config.toml
n_layer = 14
experts_per_token = 1
normalize_top_k = false
scale_expert_input = true
n_head = 8
norm_place = "pre"
attn_scale = 0.125
parallel_block = false
init = "normal"
warmup_steps = 247
schedule = "wsd"
decay_shape = "linear"
batch_tokens = [65536, 131072, 196608]
doc_mask = true
Below are experts of layer 6 (counted from 0) of a mixture-of-experts language model. Rows are named router (the router's row for the expert) and show model dimensions 192-255. Each number is 500 + 50 x the weight over its row's rms, rounded and kept within 0 to 999. Numbers have three digits each.
Before each expert's rows: a language model's description of what the expert responds to. This comes from a sample of Wikipedia text that the model never trained on.

# expert 0
Description: Arabic, Asian name pieces. Word pieces inside Arabic, South Asian and other non-English names and places, e.g. Al Aziziyah, Kabamba, Khan; also date digits.
router:479548507515503464498548558541498531536478469518502417531552452472513545534510553505505388470517513532527519495429502582493466517483541470578577439451526516427528495552470563517500447493547520

# expert 4
Description: Initials and capital fragments. Single capital letters and short pieces right after a capital, in abbreviations, codes and names, e.g. CA, VF-151, Bon Jovi, AO.
router:502478454572464540554516475518475502537519480497566447510511499441502450523504533441674471535519496505618483573481401556557513476556459475493479473516485461489390553494500410572568485485476510

# expert 8
Description: Titles, awards, positions. Job titles, award words and prepositions in biographies and award lists, e.g. president, director, professor, Best Writer, honorary fellow.
router:454528509493496617484483535579523598472475511531520543594431505512482481498471524474520391509460546550587443482519425492542518419514500518584536506441510496390450512466544522483555479557499574

# expert 11
Description: Statistics table digits. Final digits, decimal points and percent signs in election results, census figures and statistics tables, such as 1,080, 36.4%, 649 households.
router:552523436471410613473618477563457580396554472503455491594513467476535453514476489425638543513551574591506513573475467511548535453528505529460442524437553470444446547578470531470543550397447495

# expert 12
Description: Technical and foreign fragments. Word pieces in scientific terms, foreign place names and numbers, e.g. Prokinetics, Zürich, atom, oxygen, COVID, Highway, coordinates.
router:503504464513486484500563492607448566485535468485537371504493486475445508471428462438562500621488504539573500448516483523468547483583492562580537475520535459445485602446425457468460507524494513

# expert 7
Description: Taxonomy and naming. Species-article fields and naming words, such as Genus:, family, Authority, Synonyms, plus "derives from" and "List of".
router:520483560477535525493531602585470598488491516463566509515504500491611566529482523497508415515594475589566477514480457512516562475518497480513473484510507494444404539462516523487566523491459497

# expert 5
Description: Ship fates, table markup. Shipwreck verbs in shipwreck lists (ran aground, foundered, beached, driven ashore), plus table pipes, spaces, section markers and building words.
router:481550492465489538580565504611502598408480464552487541545525557463509513543442522498484465538589546586530468512477489475564499521517517544509580542496492460501440511436542538549523516432473518

# expert 1
Description: Noun-ending word pieces. Last pieces of nouns and nouns after prefixes, especially sports and time words, such as re-play, decim-ation, season, round, century.
router:493585444496451519544540555540512636450571525491511474550495524517442441467521515436508468533536466631494504576465501512582516392537517478498519513490453422459472571484514503542543469504469544

# expert 9
Description: Music articles. Words and punctuation in articles on songs, albums and bands, such as music, song, album, recorded, and quoted titles.
router:484489479518460494550512610557480558467487493530462469590541542491448480549463548460527510521586511511557466509495441470493482467523507520428532404511543491467434481496499494470556603598387494

# expert 14
Description: Surname and place endings. Final pieces of English surnames and place names, often in tables, e.g. -ston, -ley, -ham, Walters, Merseyside, Kendall.
router:491514441557468434508643502516503589301475469518513460546466489493493539535426512552554520580544547532542540519466409466490486480545495547491495520454518534493530513483465529547500510538514506

# expert 2
Description: Mid-word pieces, institutional nouns. Word pieces and whole words inside ordinary nouns and infobox fields, e.g. Private, company, Personal information, Funding, Breeding.
router:532469485487492447498534451545530538508464479552565521505521542454472533497407483432587509540400505596604452489507438518475493449579531606550514497488515398481519592473422474545455483500491490

# expert 15
Description: Plural noun endings. Plural suffixes completing nouns, often after numbers or these/other, such as chann-els, regim-ents, sh-eets, troops, cells.
router:471497493541482482491489497525501555452474530585540471538477496461559531518432579443583462584539536574573451535450377466552438367492382576461485490509492513528389550457590518538472491510492475

# expert 6
Description: Military unit wording. Function words and nouns in military unit names and histories, e.g. of, the, Army, Regiment, Armoured Division, Air Force.
router:414549492597413520567537492515475554472516494502551454477556555401547468577494585488532540553615475549594447576438509539493465475457507471568533538458559431407543514490540535540482489486502505

# expert 3
Description: Biographical numbers and verbs. Day numbers, years and counts in biographies and tables, plus life-event verbs after he, such as died, graduated, wrote, studied.
router:530520493562554485491623507570490628475551502513522457455510438523505576567530525456625581539513541562629475562460517540492529476487572464527462522552437532441479534496507468536453462436560493

# expert 10
Description: Plot-summary narration. Verbs, pronouns and prepositions in plot summaries of films, shows and games, e.g. finds, becomes, her, to, relationship, wife.
router:491528464513473494520590489533531553514398510482520557498460498455500538486451538525539536547606502574503515647504514479554505501509499483495508446493471522450463585423519471476568499513448514

# expert 13
Description: Conjunctions and determiners. Coordinating and comparing words joining phrases, mainly and, or, but, than, this, same, as in little or no, men's and women's.
router:491567445462482432519604494553470540340450469555586467539460502492498452580474529488502439530547519473538516435390468532481495502578475570498494520535470483455422444470480492558490426405530489